Below are experts of layer 6 (counted from 0) of a mixture-of-experts language model. Rows are named router (the router's row for the expert), gate (a neuron's input weights, with its number), up (a neuron's input weights, with its number) and show model dimensions 0-255. Each number is 500 + 40 x the weight over its row's rms, rounded and kept within 0 to 999. Numbers have three digits each.
Before each expert's rows: a language model's description of what the expert responds to. This comes from a sample of Wikipedia text that the model never trained on.

# expert 47
Short capitalized words and name starts in song, album and show titles, such as All, Me, You, We, Go, Be.
router:510490532469416500480422516455575488544510506517550511437501472486479533482545539488493521560474478484505431507556456535524510515391514469510469516528470469529535567477474476512495461496523509487487483396445512526492521465492552497471542539534494466506519470492469446559504505486481521494586511537500554522470540427556461576503472510487455519543471488516497535520540534516483483473511505468466516496495461496406529456522567495562484517530425501460491538472476568520515567488465494493583467507564474477472572497503443537545429559379440481493502531479507525481456529515509547431477478532489483573526505446548530565457471453460541536442436577451454468491542414503474508444468424526452452570480488467576597522482464531501421572479450486477443477452466432505553532483497568
gate0:414480503526473537462451524492468509649516465429536537509502478436526478493583555454574442487433468452541572563494456454547460465538546491538472500573477452462534481490490455551491477486489546487445519494509428475530448479541419515453517589526463479556580515516563464471467446542462508490489508513468525441483496439433507509536476513451517450570547468501431454511500476585492508495530499494519492517497540491560482514575553578527545459490493549531507457512514488513496493461448558475523478478472530504490564424485463517601479494455496490555527536493514482490499471479545527393472526549456465531549463537504500506432519519483553595453513452412564450442543482504485451513499495524500485551604477514502518537496488510512521529452523557482476515548498485535533511531510501
up0:562510545585460433490441447498524467575548512479561462505496480547510440468464496515523484536506484518541440464414489529490476501514506370435494487500563465463502463539510489461479538522498463534500520504494538561560526557437497474470518528541452507571464535527615536478415515546602504566489438443516487475513463522509462514529468531433472527411503482451471435483462470477548476549523440454498531565495521463457447456497478456443420532514547515471459573468485464487534529491472519463486540495511515501453515487450496525576474411511563511505506508439535498547537508516456577534499482448497467467528572503525500459484515546500500454543525448446492554523527511498547520478448484427487526475442485538525538510490490521559441538465472443546543585477488502493493514509611547

# expert 9
Plural endings and unit or count nouns after numbers, such as points, miles, weeks, -ings, -es, plus digits inside ISBNs.
router:469544467502414548443469503471554495499503480459568499431489512513574518550590471482543453543478524471506492488548511504510540477453597486528519564492521505482495569501466475535553510519500487399502469445423485483414490512510553517539519507497515530433482434479462506518530445504485500553615511500469476530500538452516456501498527451515410444535512511496431498539501532486505453519517491438467495477507470428399498497498524497535465494510453512507511440431492558592546543503477460468528528490467471503528569530471536548570506581382456508501485593476482469496492561489478490419457522496471530498482519487513507539471463514450524538493430498464444487554512452582469524525578524473543453498446506526463593481487523555506468443538467519465442516526537477495545536435523586
gate0:483471536567466526454417472504573558419560492487538460583464487500528502500507501487458590564527550493517507458539410593574448462481488537458477482487548444488519494518490512474447528467460506527542454466558539518410513419560536529504471523542531495492485439465459536543548510468468564500521474554488488458485471452488474481560478510488467496574540509519532547524475490437502468533564464430519526511430516484494475503476524560511474434483452523496547445512485492527568503557572485556435492539445457511463456562471514506505509513491529522462535529549461537473443586502515527507470565520497532483493511463447581507478463489506549468426491598444427471522466481570501496517452557495490506522509465507507517470483497547466466435517444478444612533442544499524576555456482510
up0:503488522507563472490524551525493398530547544541554439421510553507457477494534525553551437474523478519498458465422527495460478562579419478507453466551501538568469472482511436453499537561456548561468509493529438495471461480477515493418446463544522478558535430463536468463467462530443431478506503444503481526515494501501485560440500500425488432427465465583525473522494556478520602483514517523502380511519527472526515499469496459430529520556467482488491568520487550486486584535463559522560514473522487474506531396421465560516501550579539522441501496537501443462459440504490504532501517502522468495566498470542484550471515484511503558532465470509460526475541449482507436488507516528543492527510476550579450485496490504542509490500492522496404485501525546492527425564489440

# expert 38
Vowel-heavy endings of non-English personal and place names, as in Kim Sung-keun, Tartu, Petkovic, Katoomba, Vikramaditya.
router:525498479489442567509443516449528489481491514492582496499508468542458531513509536540569492562522498507490483496586500526454516457402519522519522536494525447501466569457497512479485473460527496494465410396446461549533479492494470509555524515481466457451473492492507478540492535519499520525727476431460486508439556456558473511496476527511497469458521520484506523510588516450520492537470435438502500491435442452412508514514552540514498520521520453462433433481519543573472523521481534471490509460493484497466509470529515518521491517485490551505499555483508488484436474565480499384403521516506486539502551576502454510519429485463454560500493550460403491565477451463524463527535512464527428538479475568525545488504515492501506522474486542516474584461539488486527540457474529
gate1:545497505546503515556495464599561510483510391501534476450490521489478493519447563523476505512467499484558537564507499531553515476544433433469489497549538559629479507539434484421505510497522531491534417536506522532503547458470486471502481458497438497533489427509560482430526447503530478476627512480539535484508535438395444520488483461526482491481450478436458514478502574501476503582546498468564507504517498565530454497489482467494451602513495526415493558500473513480485556551545474495434508539511523567495505435526513460527412455475523486487475505521461443510495536515545496457508508494524525462452484581520400590492458485434429474492516555487503439506501446476480508463513469515439499482489460531506535559516554508496552539501476506474524526514470437455449431485537475
up1:527461469540470541480506593526367461461568490459495536544527549460436491572516478505497563502557525455485501485499551527462474510533485517404432513454524471418502584491548473511483516517436518472512551410503558469471503508533541513512490521506568473531519461585491464506483510492519468470488479573477540481453471480539537486450523543517495521525499432529488458498472449476511579482505485483540541525468478522455576484559489439489522496441501438504534490560550537523572423505488475514569509402473450511533553533462512508498541543515494511463503487429481509559390534524460464552449463507548434541534535437510446505470478481536515499580495508517499470548493483502502457569479553520445577521436600498446485520429485480500495501547514485485434478543448583498552515507483533

# expert 24
Accented or diacritic letters inside foreign names and words, e.g. á, ā, ö, š in Höller, Dragič, Allātum, plus education.
router:500486524480416515488391491445552492549532507506599509506535505534456548467531500511549509515544516503514487469576527518514508475509581498553424489522526489525519521482480440536474453504490535443484436445415532454454501454518502531555534468522480452454530450513473515511503562465462486573667503502460487568519558443514440468540503460480446488510520484415477547471606531484512484525527473446478512524498409498434483499494546569541534523568520427470434463499476464533462471471487499461486476453573485532535483490517500491539499496430489491535478503531483504477477557545524486438481490476503491537517518508520470491478457471446500549452519509524471481549527460482467510499493531444554472507453526586523573470517515490471396502554385567537441523480523470472551524441535566
gate0:504407510519514529490520533505461478481483525452510411472507544503549543520541472543439518550433475442554467573511520529539493501526509499516543468537533523431558462495519460514603467557537495531533472498504494463466439479491514487516419471511511448512573463517520478515450472517562509528546508465473480505407543582473460493518381526528503541480523467413480578473528451441490540543555468474528478481508491480517449449472517540531487468507447514553523478604527519388540514474491493459428459477486484541450526543467460508452498581546478487474524500574478466543454504477430508559521513558491504400487473528509495528488459479513490463597465547510485496509496468426498488495445444512510539483493441501539548531521475593527468503465474488442455570457473460528488505452600553
up0:456522485516553479511513469479495414490522506635458558491501489495539481461479494436538422548516572481438539470500531555478458440519516486475532437439445536555484474496438519561464539501494522518453535417551482432445538468511535532520499493493521497483548503425448549492575491449501530543517421511574502430544400484458500492553526496509479444484476509499427517553467567509530519451563508462483493499457498506485433551480485478461540572535463563514474518476554450468455496535473475493547484553462451464477492511413459492491455451504464495462505531452474471454474520531515517517424515424513506521518557454496517462499548533547479508537509466467614520580489519523441477576455539511467481474526518542507509581528538540556543477468518510510562445511554525524497427554424509

# expert 50
Colons after infobox field names like Style:, Genus:, Species:, Industry:, plus adjectives like new, French, local, social.
router:509535518484444484500419473476522508579576463461582537526510546532489508484492491562556524513467483539453480465546513528569476478440483487541443536464468446504574610412472504507511455505463538507480447444424511429502540415476502465467575496527509457492492404533521470498477542502530548497515530521457534545437560431550459484478516535517446547496481483469533500547583510502470503512483533504448497449515451489467506505536539471497539477519532427443476537483462547564480495539470471477471487454479445465426525507485488536530499496473528584483500572394462463512466513514502462446489549456478502510496521524559505529457460471407493533490463583472443488527513442528617484465520449455525470524488476576519608479520475492538511473506401560528474499457510472461482471514531524
gate0:533495523530514511478533513584509557505568577476495520503581420509480446485486528458511435465490506495508501525534445512545453477499446485539535584463490508491496530490544516523483497508486516482545442517444473574485518505540502496483508524427448504543447523481553490445508489572490544470489555507536454561514561496435593441522545532471505552512474451452515454489536493488542474501496539524527476530532538548537500460525527502501506537478483503440533508533494538463521498560465492534462527411453477439512492490489482553511497462466492545390419467427556468409502439548573458496488586485539564482483537542407465526488479542517559520508369568457465408447513470468575493477464481515475505501498478492477528555433498503520537521467389588537472480477499547534547484442498481
up0:420539495489541503493541551510491500529519462542552521541481509478503454475509520513511528429475518544535525503496545549481448508532491474466476593458513453462515499552556565433589501510477478458476538448559429524543599492490456505517432447565512517495504489501461533590536433501487402501483524480513461456533514487478503413591472542493493512511473541497428485449521507459505469571507489525516559514510454516467497469501506462560489506418456464501494539569552465441535402481513553499481550511521452538490497522409550471511485548533511462525485555492441494537549553467451447566499500512474495419475418465553572514454491431565539419531511504474490504532510469425476420471497469461488550441467540500525467488474484480527491532499531446453422504528404507511520482552554453

# expert 40
Table cell pipes plus descriptive words in mid-sentence: directions, colours, size words like high, long, straight, red, west, Old.
router:437535509448399562507441470508536500546546470477596510492579518499513564452502571536546472511495550526458458450566499477550529510469537450485455560474506502487559565518531495528495492506526539497447457393449511518469415417545542559542533522527494552476481418535448441483452528489495546579562518575443546530450543423558422526524460537528476481530442515464496485523505556470501457498513533455475483483541428531422463512562485437536526562523389462447452472509452478448537512497470503517498544443533526507449576511431464525518511560445476537516453485454442448520453510546503511469464516476521448446490504508524455506458465442461514451471452550466440488487517490497477507510506482563514458485493518569529545514506526516514485472498445522491439503523537464458510480506523504
gate0:498520461532511480543495492503509538535521505490582461526494478575462485497535478530553524545552444492497517506507464527464421414523580458549446576525457468468464510542435495525496485509442469541460537431448532421553461467490543451500520437504556547488487436473527489492508493418485494609519520511482485515526542494498478515359413542575458518516462471395533516490539522474435469427480539453426486499542516527450431553487468496490447543521483452525451432474528505513515534462452507442486509440533498519457592544473497547518526569564487484501509480514502493513510538448498506410554536469491460513556531407528523483473473493504457482475513501458534596466476493531556481530498532476553531568529469491502476519512534483542479489500500526519435426458548454553485576475485495
up0:569478583474535534483523523443517472489472492525537470463448476453409591501460506501461513520521440520462518490508559449548467475503475516474541440496409628566535536509396507482569476467474453523516508496467540532475490538438496495474513454485461430472416524567559540512511467534569484455529428512543535504536464579459522518513467504505525500473492586565547565539497465502488436495500457493481510464519500474513552478419552492533566461462491463488497550457534521451533495552486444509483463445461504443556490463486438505564461502409466482498485576544535545514424542551494524547488455530498474512519498447487444434462564505505510506557501490521509445528515497500507537423476513543422528438420530504493468512498561530520412544516473501548471512510559544508458499526518481

# expert 11
Final pieces of surnames and place names, mostly in lists and tables, such as Ham-el, Mos-ul, Hall-am, Johnson, Lee.
router:453553542474474532458488512425513510540512524532536478534511481506533562495499581519587435573492501500443476469555520537506520433405523504511464534521518489489456569514529489487445487490509465487497414446470449529454492486489517487521547503484513462485485511501463491516506515530472541602630527457483502544477543429606512486492552556496400497505504513483469466534511511399554513526460508481491511451461460455379536531541477506524467526519476457437505538472491533529467485493502510493497496513504437495488480505565471477492430590442490524457462567439495488495434519504471471431417512516475523503506563513536441504467482417441506511504513607496454467516514429524501470503455503458565395452536493552543548483502493532504488549519483525481448567525568447512496526483460568
gate1:499467514467506511529514494478465530530518557494518462491485506510504552519509528507491467539453491493573493491565565504518469495481426528509510535468521539575437517457499494511500466509446524495455586484520529536464538434529527421447490537510469446559406530568526470558549513517545471553494493531509482494534435526477497426469462515506543485500458460471503495433443499427512508506533492476496462527439486557471469497445508538527478511468505425483453519432543476548507498577529536529532456549443496414512472391495464451413483530511515533450460570429584526419550504575519490550349542519574534478501437515464475534494540498486528523550512496511543552487510517567482484463467526491568507537492544512501507464419447518509499435515479408546516500429550442488560480528513568
up1:542543508468493491503490556571449575502568511563423526507513533402559473471477471522465440455499525512473481560484475474520427496478483476442512502525474568488517434489545464572505492589549462495473493498575449434549520508467473559544510460466521537452485513582578533503526495499493556451480494556515489519415526538488505454489485557469418557435597491516420479536474470556459551488552476469539581547526559480480483525524492510582513545458449498529510500438496527449419419453519521549564420504516554503541513428511467485512389472487530411478470570538427506518522568483451478477467504473482516473487475476469504459524480508510495474524460510528507483524557478470449500537507453512568479447563492464493503523463529447496555477514494534490472513550474463505530497531547545

# expert 54
Year fragments and parentheses in biographical birth/death notes and section headings, e.g. (1849–1850), born 1991, Died, Early life.
router:510581513521442504479434483389507458502490481480528489527507505546525510553542563567542528542529502527514469469534533503548534480493534473548400509480545418507474583513446466505521534559461485427470474484443431451424515460514539497483528514513440518480534495515453466500468513469523530584653513500429545555504534474520494509501524530505486509477533565463440522503562533516454505512475451467478479468445486456446466494512486547532523475615483396521432512455492546577483565499441512526516491482545470463442538480509541482486420502471422495523481519498515484524474513470496471466443483478511541448464490543569458496460459511452470469524488573492455476542542381521496479473495448500490439552498504552564557528506504495499506510472424534473449504510534477484537560445527566
gate1:530499506551469589472443477495491477544577513476537462499463584475447549538543451544513492532484480549559444471489554465482566478473576527514530522508476451496471547475461517578468455483442481472461485470438465528526441455538476463455482534458506492417566484504456516502489544507530563587583490490487492454521479535541506480518509576489521553423459567518486481537573526507556485544500523469479455537472494462437505501454514527514541471499441480431471512556376539524601465570532501457433498462528438558517570472483548494464490599549497483505508493481504495473401512471557484480438454486469482527478494556582479471443492487538517558526425471461418559473507460535490533481499539506490516508487564434551539518495502498554512553500516556509465508434493511479502533492534459
up1:470419530556507403504537528482517592481442483458528519507501441466561429468464511517526475480494589508485544584524452554537418561485472493455524471536472550485504515557502475459471507529493558524525494460507531549494511547511518524515434471474579587527532476467502477562474445503493512517443518521601455542515546498560523449489461403509486445532512511507515419474485490456477471482525525495498561494543525589499531472543520438478505451444547501491490450563600429456495515472546507452549493528441485527518506504490483477531504454481554500498475478490489503458569569544494489459564528463516567471484537439430581453570494516479542469503474531487540470507482503494521507518535501503564523477530447504487538483534457530502445375491474512569479544562458518609522461516451515

# expert 39
The article a, is or was after It or which in definitions, and single vowel pieces like o inside words, undoing, reloaded.
router:482536479434425550436441507510476516545477478471581513559491471457558548487561490548517511533490458511563487483560502508526498520405588457478478529477514429499499552478513446499451503565498512450405456472464547494534488471524485486501586531474478496542478496532491440491542499476467450553588502504456554488478581431547360507501542522520484518475443521455525485521555521459474493482528483468474500477490530480440467513551526582490492552517433403443443514502495570560452524542463493464572473510545449488455567540530493471502526554490467516472462537519430475540492522528476474435414525551509523469501510492522518546480524461421493503495488519463469538538489426468499445474531523451531451551466500557457549512475467453482504498529449546562505513513529486484583546507529596
gate1:500435567459515589543492509504481465485472561488517514523461437482590577487505521524587514460515531525466504428532403526572453501483544555524445447547457515584524508542484477495513569486532459472539497489445528526554444490467467451457535474480484494468497482524526485491538497455431497545539503510489614512499507447493512563549475598501486473435491492535517478450526533475527386493467621488488455495539507448505535484519479482459508409517493468481505554512477587555524525464505505459556536445557484484497520478514423542498538538470479461518514492491516520438451470548565532459420540466460512498480504431490484574444559512430472555546533583459482518526501496518462432480487472433529504527463538497538482523554468442530495521559539560503476532440537517481508496503490539
up1:478499454530479473549434509497499470453468474506498506503465479483526506434435506561507525504492554507476521528511458511501493512403552461504506508498466548497457483514500520381533520503530484509453511568489514473513406561488444485518487544477470505489486497555539484520533487488540490473522471463445476496455501531527539425572508540453554525446451474475501496509472522500506464551462516409438479493533467428493579424560538484504487458517476529500434544576497505579485497516555512531538500513571497563472557523519548539509528593418576475543459482539426511417469543486467643505476538524439469576474527424491523481538531511457439475518551560464526515541488452502430483552505454474535503478527524454457502498548459477548434496481504541597511477404502465514487592500525474

# expert 20
Names of countries, US states, provinces and cities, often after New, North or United, as in York, Carolina, Canada, States.
router:505536496523433539501471480477525528561534503533539523466524518522477564521460555564539461523507495464433491523545512543431474534397528535535471544488518444488581520451480450486491464536496570530487494479423477511468524452496564462563534519537481478441545482474505448468501560501449498556569503518423511503503502502494481441467479488507463527474451546446447482544542548543500484491476435467453514492471488464458499568521485523520493550534499421481477488459435589566498505560520474501485531461525511499487516503527477462485470526483437552497494511488508469487447545550507428416485493469483488489499543513591471492440489452426540554503452586504472487503492301483536541540538548539515464513501505537579553517526512494477456480525423558547431563439557510474497533431505509
gate0:571542538466508508513501514484528481437407503553534463452407559500546491495489518545584468516534468468511554530493511527508535474460486566518444482553546521539562495513488474451573495463446544476446516548531528464509519481495519475578427559531536446512521490433574540530481506545459503499587437530447449555562499502513429484575511421546544522429526545513485463448478532510474533470478390481449504511503488469489545482479548519523511529494418479475544513475468531531567521530503438510533526567461451498490508624572439520543507510484525511535536524500505490542539492491449511469513417517427446482499527523480441464500475509482536507545506538463516478520508455473499552505504587606581492457480503511500526528498406532513499494532514547447501583504449441434518502530501509
up0:550537490510458484500523442532447475485487448571525475483463479493486496518495501585528549484479486529537475502544530511517578415489454510469477544504542484513555516525541564531570450496449478417451570534480498447475548495462556513405504564495482505506483432505507475531468527542435464554536585571477466489626518464499539509538528522471468492505472480477454482475497490531519585431490471451533539494481508502461467508537513564590520468487472517416556458513518554500439483476507494413505563417564515492484471528433501438544472538504464543523519475460493472596485517488509503520469495434534504428453508474530486509463456517567492491494427521510458517499569443536493469510501560501592529444570465482439517470499534526548463517552472506533399570480449513496471450463535448

# expert 25
Digit pieces in tables, years, scores, codes and statistics, such as 201 in 2017, area codes, percentages, game scores.
router:451545459460412515444484471451521549513523479455558517469457533517502509480524542457525482530515504543467500478585512520567506477428541530442465498509561508550453512486507471506481492511481567469484413413423499522443531477501518472592582497483524518555545508524483469535482534502460508539621488550463546519490582479524391495514536515491475450488571553452413488494575517502416495479501490484476475489506452469420514504521476545474483470582431500481480494484533502579480523480482507552517496456538465564488545475469498496510405526454481513490445548450489449467451521511477521442478457504493509488494514540607488517495473475486471494488459554505414513514524441515517494471531473540569447486455472561598562491531540477521493514484411558535462495497562473483470527412529545
gate1:514483488509493478494454499521525455530545531556428525453442561539481499411498482511455539475547449452518502478451604506474486452472502514461481459490607482477527542413558549448529526504508560532506545454545484560397498508549491515506496478523499504572518521547509511473427480560549510508518503515477526475521561488545490446522512450547481517572512561460514490509502474478535502538442546507513531543537540491484521437452486467481482495489511479506483486536515411526525476488505396551511500477485476419508456534500475460535487506408500457480524461421476535463470472507490540469508466499529455403563474470532503546442391505479535477531472472486506478595591470499436484436520471489456488462450521410512526592509454515506547508449495524582527569425495525490488426488551567
up1:564511490434505473474491512492473505428471481513525524507538538430492490553506501510550606462459539465525460493453542526472509525503522531478474523479523504483424518540513549437541461473447472482452512431481516507468536499510497456514521482549505452531534491445588498450548480502471520483554531479499520443469451479454470471547526517496477483455490514584532500475499493493485513581568460482455532607511474461463496472495502508420568561594456458509637516475506522537526534516486488524444541481532492478513569611537497523549413493528555425453457529539487497540526475541502546517526410552474478524560478533465489483497501497461481507514523575464566435465510430474507495413471554541506520512470456456457468580479530495513432491520539496429625438461462478475504455525526500

# expert 21
Middle pieces of words, often after f or c, such as ill in distillation, ign, ol in involvement, ff in effect.
router:506509511519457552468403487472533504568536472483502545491521547556434499539486425520454485559474517501493486485552501533508490462448591477475445496514540490464529524495518513534421520510429515444485493440453572504527511471545460482574546509469508525457493458482499466539486520486488519594594508533464480576421531454496447550487563526505444460512452615447446461464520531492452515467491506505454494444532452516416516497478505509581515505547494493402496474437461548591485535479426498445532550445567490473429507512520502514585455538488439505501503537507460439498446485528446541509461547507503497536494502536570507491429472528532500533520480531489463489540504407497474548500467538527521459564485503517459622513516535466511528475466449487527469479523520461478455488497542603
gate0:605508461523479516491513472448523543505470554509476534475467410511488465514433550489481536562539527430486494431538473509537437578483474500482431501512485511507523492591552513406533495555493523513484569573427518472495494561470510546531425586492560562540504460553503495566446534457479480546482431512484550528516452526530496437467549533484437465559494456410486483537439484498532463490470518545435527555496479494555498472535477516545523554460507537527520497421464601469422483454551551461503455499516536509499527507572409508459489483500460495565453576478477501475464459538505537546416461531498441567487497483507561444483551505485435524522510489528512537483557500523478418517505582485491495485469501460453508526560515445454451503533482540540495478502474472477477496526455550
up0:476566468528454464550494473487510524519536485480464520487460534475537535491472475554534542485473498502509529492506432479516552505528585498476542518400444489552451514461571505490452495572460542449473543423442521551502509417500423532485480506515573471473531539488433526464442496489524537509452559558448457513454535446524527452488507556511514445503501542469452462501478512516462485541507542538561482554534509433541487440638550427553489524585467500466436535496553506543447544484547569432459448441440431443544541544518544462495546519535428518476535468450452489515503519477501497423528548516509464460507462498455447488502541568484466453427527491528465511446570496455542498576569432492542463496518535498469486454521449490533488474530520487513506538588497515477488478488451501

# expert 28
Final pieces of foreign names such as a, ina, ya, ana, ura, as in Ada, Madhya, Kufa; also La and initials' periods.
router:469546439484435503479433508483532493586487492417551555466549474513426598523551483559536526540522548531532495489540506503462524476397599505445534502540500495501436591526426464406480475470518514442508442493422478507511506469534503525521546517486508436475515525479468480505471516541521552594603488500461504512470583449577448552464480509493455486489479546467502514521582508461448503505495477445479496491499505451382479482531536519487488538543485443482474510461498522520505555530427536493504559485545470506464554472516544537488494546505512513470434510508533531509463530500472456459505456513464436485484540518545525532397424443401497551531525508442447479549518444491495464475540522466479495539512512531555553570467532472496516530465468530502437476467467433506550498479457487
gate0:497500586500489476536522540431490504514539457499560485504511524434490491527534495550519480483414518508500501515511469537532497476584501546510486539517466519523431606471504525501560545472515518490500474468547479472545468453537494513472440477548478551494473479462501430506530527464480414477612512473570526507476532470426524507553438511598556448540434506455475537520500585446474433532518497518482572461426483511424386538550491467422515480487489458460520509453530500505405439577559509493503466510491391510546492438426466485514455475496504546503516550526444526426500500508487499411496480558520567502427501502457496532419528536484557517448509501489499511462517449551463498458487478482480548510506516584583524467501433473484501491513537436547486534505476448526483514516491514
up0:508472443518495433451546491413573497533471503510506484593516522574492494444507455484503490512541546489473498533514508481537510558527567517455436510523502491509450380466460523500439572441511499502524526466521505506461476520528477521563538436489515505526523471556514531414449588509572545509526538521480514523406448489501506490467478480569518453489505536466520594463521472479524528494532545523457495498494478504493510491495618389417522487521486504403493491460487535511482467519543423519526472551545502539517466443515467547435543496551458462456460473487507513452547470501458496529535469477502502508471554516519548481481534545559510547540553476519527568477525539453460372502451499545547429464497508476544555496565484542485449520451583503498577479443518470493505420523545499

# expert 18
Words introducing amounts or comparisons, e.g. cost of, about a week, less than, approximately, number, average, while, until.
router:565436511460384566415422430415543512523524471509536495522505484459543583448473535518512490534516489475504422540572502535520468510444529480530511551553543525558490558531533521506456461531501554479447442453496435513480496506542520539485466500467456554533539479468504421475504520502543512530562490519500519516503532452523463527521420517497435489535484546485489478543547509552511511525531467447427544480507480550446510515482539536468491430487434489477476408429485565601490497468454479517528501498523528488437492495535530547542470525457481518496498553536472469470431533494514464463423448520462547479539528523501514514444463472472450453479462550467428469516571433491503522496510523490508487570487498607495601511468492518449449500498468559533447534475462466473427485406491563
gate7:519489474558464550520499436486496520543510476489451492532525583460590498521502506530521513516509494497580539511513479499526526488482493520472574489540503464536515523447505514430497460470510521482517475486542450483445512473497468577564484507472458525491494498480504511513495456437527428523520510485494431526467508408518428443544456489512573514474526529489485406460434431459472439483487491458446557524401494502477554479520544454532476547433565515497446483526463481402450505514487541546461488526551500512456516515565578517600437415519536492476566483422466550507497476508541467477536536547495497489553522502472479477466543564500573465416503531446460533480560463522517470534485459523584479474512519482451579523479473627508481493425463540500450586476425463490464516463545518
up7:461484518506557478503487439510552556520523451520492497547496589459532467563525473501459546524577451463550555522523558511480492520475495588507531479448519522543464511567512548515516556554497541561482427514561489428487498466465492536461468459426523515502538469484464445446510467474490445493538567442563515510448514458520506516572431538477394492484520492516493471521417501406468486569526531413541478489424511508530522447539533511507502506472503469470523441468495508493545535512536436523540450461485545507498435500501486532506481509499473570374476496502455474513478461500516466414490505566461478476500501519524466465438505529527565511524527557492459483526546500551462492537480461497534430499481538545411548528489507573483558529413454498521524474482462475521410554484624512

# expert 30
Standalone small integers and digits in sports tables, scores and measurements, e.g. 2–2, 4.381 km, 13 points, 5th place.
router:476521499488436495440408496521561529530518473463558515460488522539488601508475523511528492502508489468475522462638472496457533458402528456520469532489506511450476579511509558487516467549506515490461447465494484450444471422456522489534514452476479565490523404530512501501553474518492543498607457554487511525492527532555435503471518522513436483513456500519417477503580558500467542457499498506521451488505470499408490485497476519520487546598390400405494477517502509568479479499492495491495465496494453494435536500528475462493490565461491523567495548469511468489441535509538496457434522526494485485480518504584557589459476502495591535507467502517504483539515458540514519416479496554464452527491462561541564513466480494497432475503451585546453522516494497509513518474496590
gate2:446439452557503596501429480524528550476532465451508536554517469541514495485553406554524477518493474459495491556515445503510472519494502566524436572509551443459517506515506532508557511512547562351509453482513498483502465443537435535527499458529547533539538488531450501515535460566466554527551502494512501481556446472565463518469540458496476560473492516536489541438501595499532520442468493517420512445462534593488548473461503484515473495542488457427496550485476513529534551518514536450477434456480460440565496471482427450475561539563453535518432483469506503545439509493557554503472516539456567483498398506492441545472501432484529507486460473482471555542562472476527539472425456524529484524518481457504567507544461549498501567499492485537484464534473439535519490452514554
up2:529572499466532476562522530521470493451431477503459560518415448513504471435438541395510518540417533494510492522518478484482566447542477482444530474579495499492444486487599480502443471542477458567419476472446476548537495531472559461500559472548503531510474527494574467498474486558518486434483433490512553534476532458489523534539439488444459528496513503534526471475518493525447532480485491503527542555478495503544559568529468504474414554532550490530426500446478436518522426491506516475445517500534533500463583492528561481502560565538549533474529518555467495477500497462453502530530560493487583559444515521508561514520439554531519465437422496496449499549464488473543500535542492420487492463561494525530443482523559497438530539594521503527556422515473482453536417513513490

# expert 19
Kinship, role and place nouns after the, a, his, such as father, son, wife, company, village, politician, member.
router:493451500492448559496457458401535529556522460463545514491489514473460527488555508514514487522484554474490519491504496526480595503454578493521450525501567471496533546513525485518540480500518478441518521421498470458492519487500419450510499447466481510489488465499453485538483515518524484563579545502481519539523528450550417510506548607512452446513545466453450520564505497486474496484534466495500522494511503505449514482456466495508494502513442440481492375456475552572522495479465531511520525506556528391497499480515520510488505550495432562521470530460503472475462497466479451485417505513524493506500567561579453545460468479507522585492494509423399513551508379439472511517489557511534449590547507554492610487545503424523472526524376511464485540513507475477476563484513561
gate0:477512518493484529556523457490476485475514496530514457550493515460559490416609506464483509446521392444584543461491483509552452503503480414559409524492459480440526516464479520554564459461475490509496478511506528495522463473502491561511606573471505399433475490511457531567469529383507560529547470526490438518505463508515496562442524499438529514605535439490521519465590501486579488516536557464399516447463569541469470478568528537505488430479486476499502528461516484488502564457504496489437495524491486551444495516456543556489445536499461457490472563499503542512473492516510427498520506434478484392532525482552493529520506532438501506505481510456500527485525501523490497429539484440538439491540506517510554441529432512514531546506505504492448447477487483433516512539460506
up0:450483482535510562451487480513439453516457546533444494564500520540480537527499358505514518525472416496499494489581581506527486486535528531582505528504507565440547506480495464472447419496490494548477511550481538520543474498493497490485532561517479386547498554550526470458529437482491474471485514509561471449465534531541527498542489559531478427481506493518473540399570518485479530522453567520478556497494543478550505428505500442537491452488526461534456491476495468507497546449481470394554450488526492502506465486508478524496552497468463500493503542558480478511511417512450511576532524511442571430493480515483513525516535447609512457517542447605413528614515463507562435464517467572538494551498541490513495461454495541493548524458468526499482470473542527460437488486494473

# expert 8
Adjectives and nouns for nationality, ethnicity, religion or party, such as American, British, Greek, Hindu, Republican, often after "the".
router:502559541479506556502509477506552505575530486496578499487528543502507536513481530476579449539504535490459522522592463576515428492445486538530454557448466428491540582433473496482506480568476482511562475471478438493498530482538495518568548482488459502528473454486512506426467519505480510517585517526505533558459543462582446458479543589574468530454446503474455476595583522498491511467507507470479470472529454434498516510510517480543503489529438420433470484463414536511519480504469478531508533467528454461464527497540448491541537501546439564484467524463478479483449486459490469396407512493506509491512546452563476486411448457441490481510478548502455456510502405506520515427515547552547437532514515550520571516520544505538454457496423535557467536453514500484526527486512554
gate0:509493480494491457488469422467526507508404521544550476430474490511535489486469509541437438545500593491482546513484544505458491494401533472585479514498508442559461465571499481470486558449475538484564495478451486580490509508518633471536484521486509444481549447515584521501440510564500531484476532488429507550474466411514535449571493432443525518494489473490478495544410568518486492465465546474531517451536541561504568476488499524420454505568434455504433516461501484564539572511450427470528492589487535480493504476538448482551496527491524495524504461473511523522445553558515505500492482473525518520544476437513495473517475550460504497489512503486497453465527472539531518520417438547547488474464424493492478456499430548478527471535513562519491584401521503498489521561479444
up0:514487525476532503502534460470479491513479486497483484508546471511478494525515465549540504466510466495529456489470531460517516463484601537571449556535576495497430505473502409538506508546523593529452506607440547476450434530434575523449499431566467440469495509522458552509498474486511466501523479515515552595554478490467388489527469490466479502473448544567553550482455434551481500479453476474483469484497542491508493528443489514521461488502462598519449539577538564530534531501541532479448530478502530509528496474522426501473455486489417466507493504530483525468477418449392518458446436500518545481534498501503462486481548514465524484535496542433485504493579487554475548575447438466528483524435446518536475516436461570517506507515580484416565487492488528482474568525438552